{
  "n_layer": 8,
  "d_model": 128,
  "n_experts": 128,
  "experts_per_token": 4,
  "d_expert": 64,
  "d_shared_expert": 0,
  "activation": "swiglu",
  "moe_layers": [1, 2, 3, 4, 5, 6, 7],
  "router_score": "softmax",
  "normalize_top_k": false,
  "routed_scale": 5.66,
  "balance_loss": 0.0133,
  "balance_bias": false,
  "init_std_router": 0.00667,
  "lr_router": 0.00117,
  "vocab_size": 10676,
  "norm": "rmsnorm",
  "norm_eps": 1e-05,
  "tie_embeddings": false,
  "optimizer": "muon_variant",
  "lr": 0.0075,
  "beta1": 0.93,
  "batch_tokens": [32768, 65536, 98304],
  "seq_len": 1024,
  "train_tokens": 377300000,
  "steps": 6249,
  "dataset": "wikipedia_en"
}
Below are experts of layer 4 (counted from 0) of a mixture-of-experts language model. Rows are named gate (a neuron's input weights, with its number), up (a neuron's input weights, with its number), down (a neuron's output weights, with its number) and show model dimensions 0-127. Each number is 128 + 24 x the weight over its row's rms, rounded and kept within 0 to 255.
Before each expert's rows: "comes before" lists some tokens at least twice as common just after its tokens as in all text; "gets" lists some tokens that make up at least twice as much of what it gets as of all text. This comes from a sample of Wikipedia text that the model never trained on. Tokens count by the router's weight.

# expert 14
comes before: "The", "==", "===", "-", "In", "In "
gets: "\n\n", "\n", "=", "===", "==", "===="
gate0 [167 141 105 123 105 167 154 100  93 106 128 143  92 151  97 150 122 148 138 191 127 114 106  84 133 115 133 121 139 118 158 151 155 150 128 153 173 126 150 140 118 108 160 114  73 124 127 157 115 162 137 151 108 126 120 139 117 121 152 113 110 113 128 119 130 123 130 185 166 141 140 145 120 126 116 144 181 151 113  80 175 128 110 138 119 115 169 134 103 136 125  95  90 111 132  38 136 137 137 124 140 175 129 166 122 131 149 145 148 138 128 149 140 102 119 146 129 140 137 109 163 124 153  97 105 146 149 136]
up0 [120 119 115 114 102 122 126 131 130 146 122  82  75 120 134 155 136 156 159  97 147 136 111 125 164  72 125 156  56 157 121  95 125  99 103 135 153 158 164 123  94 115 173 141 113 162 123 155 120 133 128 137  53 125 129 124 134 161  95 117 148 135 139 110 120 136 128 103 140  84 104 144 114 160 125 138 140 152 134 149 157 113  98 136  99 113 111 107  92 175 140 171 110 190  76 111 131 128 141 140 158 154 148 137  95 125 151 136 115 128 117 146 122 130 135 153 128 133 123 143 142 124 115  89 132 108 111 107]
down0 [100 128 115 119  87 133 142 127 162  81 138 147  83  71 144 138 105 107 133 111 152 121 126 135 114 152 111 145 153 106 138 134 117  99 105 117 161 134 129 150 158 101 181 104 138 159 107 112 100 173 155 111 110  92 177 110 140 159 125 143 149 142  83 116 105 158 123  99 168 124 108 137 153 103 118 133 137 169 123 129 110 104 131 134 132 130 132 132 151 163 135 143 160 164 116 102 116 130  89 182  74 188  98 151 139 128 147 108 153 133 149 127 105 133 132 154 146 114 123 118  87 113 108 156 152 117 138 153]

# expert 121
comes before: "| ", "|", "-", "- ", "|  |", "- M"
gets: "\n", "\n\n", " | Episode: \"", "| Preceded by", " | Succeeded by", "- \""
gate1 [103  89 110 106 116 114 108 108  72 101 160 113 162 101 134 135 117 124  83  93 159 135 144 105  76 154 128 158 132 123 146 103  98 111 142  84 137 123 101 136 126 117 120 170 122 105 119 178 105 121 124 179 143 167  92 184 132 186  94  94 127 143 108 140 141 144 103 123 133 133 103  97 147 131 108 134  94 129 179 147 135 116 116 151 125 166  96 148 170 143 118 107 166 113 127 107 126 153 115 138 106 118 145 131 135 115 135 161 106 144 137 138 118 116 144 102 126 143  94 129 134 123 103  88 134 120 166 108]
up1 [186 131 111 114 116 157 135  82 108  92 131 136 117 121 117 128 115 111 148 126 100  97 133 150 148 115 138 148 107 153 117 126 152 139 113 112 143 135 116 114  82 123 132 127 183  88 137 135 123 134 132 120 118  99 142 117  81  61 117 150 138 157 139 145 100  92 125  97 143 134 110 133  93 150 109  82 159 117 146 125 165 158 123 170 120 169 145  91 146 177 154 112  97 119 165 108 146 124 111 121 104 167 111 161  90 130 143 124 169 147 129 153 145 117 130  93 113 117 123 108 156  90 131 138 155 150 127 180]
down1 [133 100 157 116 166 113 129 119 149 132 134 151 101 165 133 160 100 128 163 128 105 128 144 140 150 121 131 111 152 155 112 108 168 150 127  96 115 115 104 142 108 149 107  95 134 107  95  88 145 105 138 128 148 139 173 163 122 132 148 127 153 141 118 156  84 101 166 139 139 119 153 115 142 118  99 109 157 145 101 113 130 167 159 130 104 200 128 131 164 175 140 152 157 129 122 135 101  98 120  94 110 128 137 120 100 130 169 135 118 132 144 126 139 108 114 124 142 118  83 100 134 184 188 170 164 139 110  93]

# expert 62
comes before: "-", "|", "- ", "| ", "=", "The"
gets: "\n", "\n\n", "-", "=", "===", "=="
gate1 [158 138 144 117 162 133 138 113  96 147 142  77 139 128 108 148 137 134 103 146 122 159 159 150 146 141 154 142  68 102 115 138  88 113 137 101 122 143 116 133 171 172 164 122 143 134 140  78 138 135 132 131  93  93 128 131 110 107 127 149 158 147 167  95 135  80 131 126 157  90 114 129 128  85 177 199 168 146 173 128 122 147 131 138 137  92 106 128 122 112 141 158 133 122  90 137 101 121 193  99 111 109 134 131 112 130 126 108 136 104 137 111 128 108 144 168 119 156 109 106 142 119 132 122 149 127 157 147]
up1 [ 91 123 105  81 114 141 100 108 160 137  97  90 156  93 138 109 132 124 164 145 156 129 115 142 172 109 147 166 113 130 107 145  77 131 125  95 108 142 104 108  94 149 152 155 132 129 117 132 143 118 141 125 128 140 138 102 134 166  94 108 155 110 208 125 185 109 115 127 108  94 128 150 117 141 137 122 137 150 121 134 181 167 147 147 134  80 111 127 144 110 128 126 147 153 125  97 160 141 124  89 153 115 106 156 124 155 130 136 132 175  92 110 142 112 115 176 162 114 131 134 114 138  91 115  99 121 113 132]
down1 [ 75 158 149 147 109 129 125 111 139 100 142  91 136 110 130 141 146 133 119 118 141 141 153 147 138 125 156 164 134 108 178 168 120 129  88  93 174 129 154 128 144 135 149 108 100 130 124  91 113 127  97 134 121 121  81 144 137 178 111 107 123 128 151 103 159 105 126 124 167 155 111  74  92 118 121 123 128 212 116 102 121 132 147 153 148 123 108 169 146 135 104 150 168 130  78 137 152  94 118 101 121 120 191 148 143 162 130 149 139 165 131 149 125 156 117 114 123 121 110 144 113 117 138 145 139 137 109 140]

# expert 20
comes before: "\n", "==", "\n\n", " ==", " |", "==="
gets: "==", " ==", "\n", "===", " |", " ==="
gate0 [117 150 145 126  97 116 191 112 103 121 128 145 120 148 130 114 105 131 150  60  81 120 107 120 127 124 128 123 132 114 104 137 113 134  82 145 119 125 122 107 114 103 119 109 129 140 144 130 159 160 146 109 160 156 106  98 140 124 113  96  74 137 138 144 186  90 109 127 129  89  87 126 134 152 157 127 121 111 146 118 153 140 124 112 110 132 137  88 151 138 134 149 135 100 123 127 154 134 121 147 115 113 102 100 135 137 176 142 111 147 158  71  89  78 123  99 124  98 112 148 121 130  76  72 148 127 173 149]
up0 [105 104 170 128  91  99 134 119  83 135 171  96 143  99 114 143 130 129 160 103 120 143 122 113 135 136 138 141 120 123 167  90 101 113 173 151 154  98 113  96  69 139 130 139 115 131 158 150 116 143 114 197 123 147 152 159 140 113 112 105 101  96 153 167 123 156 128 136 148 149 148 102 141 109 107 153  96 144  98 127 137 147 150 132 161 112 139  91 107 164 164 130 133 197 152 143 134 122 146 154 110 116 104 125 144 113 125 130 127 124 145 159 144 102  94 137 137 130 155 150 149 164 156 153  88 124 142  93]
down0 [ 85 168 137 105 146  96 130 168  96 144 127 121 154 122 148  98 123 108 143  92 133 149 111 113 154  80 128 126 140  87 126 122 103 174 126 188 137  93 126 144 151 161 126 119 112 107 116  81 135 113 126 127 112 134 123 118 145 139 127 154 120 116 140 139 144 124 112 111 159 143  91 146  88  97  80  99 145  75  88 136 108  86 135 129  81  84 129  98  97 136 100 138 104 127 109 142 123 135 175 137 133 126 154 124 137 119 147 148 105 151 108 132 166 160 153 123 170 115 172 117  85  96 111 134 131 145 114 138]

# expert 92
comes before: "1", "2", "0", "3", "4", " | "
gets: " | ", " (", ") | ", "; ", " |", "0"
gate0 [ 86 111 133 166 133 128 123 126 136 122  89  99 103 129 101 136 145 126  90 169 149 133  71 175 114  86 145  97 138  85 117 146 155 136 140 105 123  90 144 102 172 144 140 128 151 106 142 129 148  77 159 105 134 160 129 134 172 109 155 155 137 131 147 115 143  98 138 137  96  98 110 130 119 106 120  94 133 153 115 104 138  94 164 136 133 172 120 110  91 129 116 137 140 131 126 113 110 118 118 105 131 114 117 125 151 104 106  88 143  72 153 158 154 134 172 108  64 165 140 118 113 127 130 138 154 123 133  95]
up0 [102 158 160 168 103 161 110 106 108 130 154 120 136 134 101 119 177 127 104  99 178 106 144 132 115 166 112 159 118 143 132 130  90 146 164  96  83 150 126  73 139 125 116 165 125 146 121 142 150 134 138 114 106  98 143 146  93 102 126 121 140  84 131 122 117 168 140  94 121  64 124 141 124 138 114  70 121 114 134 122 131 104 149 139  97 123 140 184 136 134 147 119 109 149 141  80 102  97 171  91 117  99 167 127 144  99 110 161 140 137 127 127 119 133  81 120 139 130 114  95 144 127 135 118 140 155 141 126]
down0 [155 125 110 124 158 103 124 125 169 139 106 109 163 165 123 153 146 112 153  87 127 115  82 144 118 141 124 108 123 151 121 135 153 149 110  79 162 180 102 137 123 161 123 150 130 116 132 125 124 160 136 118  96 100 124  96 122 137 162 119 129 107 144 127  98 148  99 123 104 129 123  87 138 181 105 136 123 121  98 141 159 107 116 162 173 118 114 135 153  93 155 117 154 119 140 126  55 150 174 144  93 103 169 173 128 128 155  76 126  96 108 111 125 150 123 138 151 109 145 113 111 137 143 160  84 126 121 134]

# expert 113
comes before: "0", "1", "2", "3", "4", "6"
gets: " | ", "; ", "–", " (", ") | ", "."
gate0 [134 114 136 126  96  97 118 120 125 168 130  99 111 125 184 164 173 132 136 107 162  79 112 150 168 133 134 136 121 140 129 144 125 110 171 113 145 153 134 128 154 126 157 158 130 138 133 144 100 121 123 122 100  90 144 156  97  99 181 156 153 120 130 105 104 138 149 136 159 166 167 105 141 148 121 109 158 115 109 150 145 115 121 185 144 123 119 139 142 121 107 122 136 151 101  76 116 131 139 114 118 145 128 111 136 106  63 138 108 120 110 121 114 166 112  80 115  87 154 154  98  85 152 132 102 127 126  79]
up0 [164 115 101 148  84 163  71 106 156 165 119 121 128  88 139 110 128 137 133 167 203 120 135 144 143 124 140 137  69 127 145 114 103 134 106 142 154 112 108 128 146 131 118 141 130 129 142  77 150 139 128 133 110 117 102 159 124  87 169 173 127 143  73 160 162 142 111 130 128  89  92 167 140 101 107 114 120 143 110 162 134 108 110 137 117 162 141 160 130 138 113 150 124 120 124 115 135 145 121 101 115 150 146  94 123 112 149 121  91 152 114 141 111 114 170 130 150 155 120 161 133  96  85 126 165 127 108 136]
down0 [119 113  92 122 156 125 129  99 119 118 157 144 114 116 144 111 127 121 140 139 116  67  80 134  73 147 108  96 108 101 115 174 100 148 143 106 158 103 127 100 126 136 110 133 141 155 123 111  97 128 142 110 118  81 162 178 136  89 141 129 127 140  96 123 118 144 111 109  97 104 147 149 125 125 110  92 119 135 139 153 109 121 145 159  88 151 103 112 127 181 101  95 152 121 145 137  80 116 150 195 116 111 165 130 126 168 155 114 128  85 119 155 122  98 160 145 112 100 109 107 127 147 156 124 104 148 105 126]

# expert 93
comes before: "2", "1", ", ", "8", "7", "6"
gets: "| ", "1", "2", ", ", " in ", " In "
gate0 [134 146 106 120 105 122 145 120 102 146 105 136 108 130 111 132  81 178  96 145 127 135 140  95 156  99 164 147 146 135 127 138 155 129 187 102 148 130 113 154 171 121 121 142 109 104 166 158 135 142 125 140 126 173 139 174 152  88 104 133 147 111 112 117 138 111 136 148 125 133 107 172  91 128 190 103 160 120  87 113 109 118 137 146 170 102  92 162 118 126 116 124 106 144 134 139 123 113 156 106 131 137  93 130 112  90 142 155 103 133 113 174 100 126 125 153 139 128 117  85 100  94 129 119 128 168 121 190]
up0 [125 122 106 131 138 118 152 141 147 129 109 126 142 152  89 112 131 181 142 117 140 114 163 125 133 153 122 137 148 110 160 153  90  97 156 140 133 129 119 132 133 145 160 123 156 137  92 109 145 146  84  95  91 113 128 101  98 106 147  97 176 130 143 122 158 117 116 102 119 115 124  87 130 163 161 144 135 112 138 125 135 138 130 131 111 140  82 145 122  58 135 169 146 120  76 157 169 138  92 130 101 112  78 106 124 142 104 123 172 101  98 145 114 117 102 112  98 109 109 130  61 132 111 127 121 111 164 162]
down0 [112 134  95 162 123 109 166 160 126 117 134 180 171 122 123  65 121 131 122 104 139  90 113 120 158  87 130 133 128 149 141 110 122 110 155 107 140 113 119 152 175 141 132 149 101  89 133 138 130 111 114 132 148 143 108 118 183  64 109 147 173 136 106 132 154 114 129 134 120 133 156 177 136 102 137  79 124  65 129 161 121 117 126  99  77 144 133 112 119 112 122 138 120 137 158 146 118 157 141 120  96 155 118 103 117 119 127 112  97 154 145  92 139 125 140  99 121 108 148 165 122 147 143 113  98 126 123 180]

# expert 17
comes before: "\n", "\n\n", "The", "==", "===", "- Species:"
gets: "\n\n", "==", "===", " ==", " ===", "\n"
gate0 [128 112 141 134 131 131 161 117  90 144 123 125 144 118 150 104 152 180 151 129 133 123 157 131 102 172 112 161 125 173 151 163 158  99 131 142  94 154 122 145 125 152 101 132 122 161 180 122 119 126 152 116 138 110 134 123 111 102 138 137 100  93 128 146 120 141  50 152 153 119 133 134 139 109 128 121 125 102 127  91 172  95 139 124 118 124 139 175 175 156 100 122 134 129 177 164 127 143 130 109 142 137 147 138 139 115  86 141 150 124  91 104 149  88 132 139 109 101 136 186 106 131 129 152 112 103  67 102]
up0 [102 115 158 182 127 125 131 135 120 127 102 122 144 157 108 111 125 171 181 149 124 116 128 158 115 146 115  90  98 147 128 138 116 130 136 136 145 116 129 140 109 102 150 152 129 125  77 145 140 163 106 151 167 122 123 105 133 126  91 147 156 112 132 112  95 158 112  96 130  89 115 149 116 132 170 170 100 152 117 106 180 128 159 158 132 130 120 129  98 128 121  74 123 115 116 155  98 161 155  81  87 120 167 132 141 125 151 139 156 169 153 138 162 104 140 143 139 106 140 181 108 147 137 176 137 123  89 139]
down0 [122 155 128 136 153 118 115 119 126 139 141 134 152  87 127 176 122 116 110 105 136 165 114 154 151 112 152 119 121 193 109 117  61 131 130 116 133  95 150 166 147  80 176 142 134 130 129 113 122 123  84 140 136 140 109 127 159 101 106 144 166 117 108 111 113  90 148 130 177 149 174 141  96 161 131 111 121 101 141 168 159 115  99 132 133 136 171 115  87 126 151 139  78 101 166 108 130 161 110 130 118  88 141 158 133 141 116 124 113 142 135 121 117 128 103 124 163 111 181 118 136 142 122 125 157 140 140  87]

# expert 30
comes before: ":", "\n", ": ", "\n\n", ": M", ": B"
gets: ":", "ers", ")", "er", ";", "="
gate0 [120 130 106  93 135 114  93 103 114 129 120 112 160 104 123  96 132 121 113  80 173 137  83  97 166 141 123 132 149 117  91 113  78  92 156 113  79 104  90 145 111 160 143 133 167 144 124 140 111 146 163 159 174 166 106 108 116 148 135 133 147  83 104 146 120 113 142 119 185 130 109 138 127 128 115 101 100 125  93 119 120  98 128 106 175 145 146 129 101 144 159 123 112 107 145 130 142 124 117 148 179 108 113 139  98 127 133 175  90 136  98 129 107 139 163 121 111 103 127 105 144 124 158 148 146 164 143 146]
up0 [143  98 137  77 132 123 155 147 108  95 130 120 120 162 153 135 135 166 139 126  73 137 153 147 156  93 148 162 151 141 127 108  89 158 112 161 110 103 145 145 116 156 184 118 102 116 161 103 159 167 146 115  75 125 122 177 129 108 137 103 122 150 110 132 101 148 127 109 114 125 123  94 141  98 146 136 123 143 165  95 137 129 140 107 139 154 107 186 135 106  89 136 113 143 133 111 131 162 143 142 116 160 160 139 114 123 102 128 120 132 134 101 117 164 162 137  77 155 132 126  85 126 161 156 116 157 136  94]
down0 [119 108 159 145 143 123 146 152  83 127 133 152 106 146 110 166 119 123 139 114 141 126 156 147 142 138 143 111 186 128 128 135 119 127  97 115 147 121 170 144 125 115 126 124 115 160 119 133 165 122 146 128 130  82 132 140  84 120 140 129 134 109 100 130 100 148 168 124 116 169 153  97 142 164 152  93 139 158 109 151 128 204 146 120 106 140 135 151 164 150 147 159 164 117 145 111 108 122 126 140 164 142 122 121  82 101 143 136 177  88 130 130 104 134 135 139 153 141 130 115 137 182  75  76  97 176 131 104]

# expert 84
comes before: "1", "2", "3", "6", "5", "4"
gets: " ", "| ", ", ", " in ", "- ", " In "
gate0 [104 138 159 129 101 126 115 127 129 130 112 138 124 138  93 171 131 119 140 160 128 151 117  83 165 146  89 146 139 103 149  92 134 125 165  94  86  97 114 139 102 119  80 124 148 112 172 134 124  69 128 124 149 155  92 178  90 173 105 165 133 135 139 148 123 119  89 116 131 109 121 134 135 151  97 111 118 104 150 119 128 158 137 128 128 149 135 133 112 108 141 109  95 113  93 131 137 180 130 116 118 137 158 127 152 105 123 116 166 127  93 153 121 100 107 117  82 181 119 107  95  75 141  98 111 146 127 116]
up0 [123 179 159 135 112 131  95 172 140  96 142 147 135 154 138 190  93 103 106 100 146 116 106 110 122 101 129 104 137 130 163 109  87 151  98 153 118 112 125 143 161 189 146 112 115 141 106 162  99 133 134 101 124 129 127 105 131 121 160 112 138 145 156  96 121 139 145 158 110  94 118 148 114 105  87 154 176 136 135 132 158 134 134 146 102 143 117 105  90 152 124 105 126 112 112 141 113 142 113 131 145 109 145 122 163 178 155 109 149  83 111 129 158 176 159 173 123 110 149 156 136 116 135 150 120 104 166 152]
down0 [130 132 136 157 142 108 140 117 146 126 184  92 106 126 127 103 143 168 144 101 111 117 140 123 138 145 127 130 117 128 191  86 154 123 134 123 139 152  98 119 116 115 149 152  90 140 109 113 153 158 154 126 116 158 125 124 140 137 152 166 129 136 144 111 135 132  76 100  63 141 123 150 138 147 143 130 117 158 159 110 145 129  96 175 106 115 128 180 160 114 173 145 151 111 134 197 104 121 147 126 104 125 134 136 140 136 116 123  87  91 116  78 147 154 123  64 137 120 143 141  95 125 131 119 105 150 134 163]

# expert 78
comes before: "\n", "\n\n", "- ", "- Phylum", "- Sub", "|---|---|---|---|---|"
gets: "\n", "==", " ==", "===", " ===", "- Kingdom: Animalia"
gate0 [130  92 116 146  92 113 132 143  96 136 102 140 145 135 148  83 140 156  86  97 155 122 187 109 145 173 123 160  88 123 154 122 139 149 101 114 137 133 167  87  96 134 112 130 174 144 140 132 110 114 102 117 145 143 152 134 128 120 149 124 121 135 111 120 107 127 108 137 101 120 202 185 171 129 110 147 122 139 124 161  94 126 172 117 112 154 113 162 136 124 126  73 121 127 159 115 141 128 136  96 126 135 111 154 111 102 109 161  91  86  88 146 111 122 126 116 140 153 151 138 152 104 129  86 137 131 148 116]
up0 [ 93  87 116 130 127 140 168 100 110 122 133 112 100 142 114 139  97 108 149 139 144 179 131  94 163 121  92 132 121 131 138 107 150 143 155 119  96 119 115 181 136 140 136  65 158 142 107 135 161 121 120 102 139 139 143 146 122 144 139 152 136 114 145 167 132 136 141 126 121 125 172 108 169 120 160 158 121  80 102  99 133 135 128 137 133 145 129 132 159 134 100 124 162 121 125 137 161 154 138 161 135 161  89 125 169  96  89  89 109 118 109 136 131 111 145 124 115 168 165  76 136 165 161 127 105 192 121 117]
down0 [ 78 159 132 132 137 160 128 114  89 126  80 138 152 163 122 127 131  93 144 152 171 145 121  98 155 136 110 129 110 118 114 122 123 118 139  97 121 120 121 130 168 148 135 176 120 154 123 126 115  87 114 145 142 154 101  62 116 143 175 120 175 157 114 158 167 127 114 118 129 112 122 129 116 137 150 131 115 104 143 142  90 113 131 141 177 145 127 129 100 140 129 123 149 146 170 155 127 120 108 144 186 135 138 179 144 136 133 163 103 177 111 147 125  93 129 146 177 143 112 128 106 123 136 134  75 153 164 142]

# expert 100
comes before: "\n\n", " The", " He", " In ", "\n", " In"
gets: ".", ").", "s.", "\".", " =", "\""
gate0 [205 101 123 123 141  95 115 128 120 106  86 164  87 149 136 144 107 162  97  97  98 116 137 102  84  86 133  73 141 102 113  94 144 131  95 140 116 151 131 120 114 135 141 121 161 146  97 136  98 130 133 129 152 116 178 142 121 106  91 109 137 118 139 151 119 133 126 141 164 134 150 135 154 120 155 136 123 117 108 142 146 171 176 126 168 146 151  90 133 130 119 126  74  78 150 117 160 130  72 137 113 140 135 142 116 165 109  91 135 128 132 138 102 147 111 114 122 128  99 142 142 118 153 161 105 129 111 137]
up0 [ 99 114 165 136 145 152 133 139 149 109 147 106 163 123 115 111 106 124 141 138 140 109  85 141  97 144 131 113  79 139  86 186 120 105 121 144 111  99 106 136 135  79  62 150 144 127 128 108 140 162 155 130 173 131 122 112 141  81 112 118 152 123  94 119 178 151  96  93 128 124 100  91 143 106  96 118 148 138 154  91 122  94 137 117 129 175 105 113 122 136 111 136 134 132 107 139 162 169 168 118 100 127  91 171 128 123 108 148 116 135 158 140 116 140 123 101 134 109 149  87 108 116 162 110  95 134 114 111]
down0 [119 130 169 143 127 197 135 145  79 140 108 133 173 153 104 124  88 156 122 142 135 133 126 142 131 117 115 134 124 108  88 134 151 177 153 161 148  95 132 172 163 142 108 121 127 164 144 115 141  91 138 135 151 155 116 117 117 123 139  94 129 130 134 129 148 150 112 122 151 106 106  90 117 169 128 124 184 117 153 144 115 108 146 109 130 156 115 107 140 132 121 143 139 151 113 133 157 177 173 100 116 124  64 126 139 127 131 110 104 121 132 101 126  70 121  94 188 134 114 131 109 140 162  86 126 138 152 116]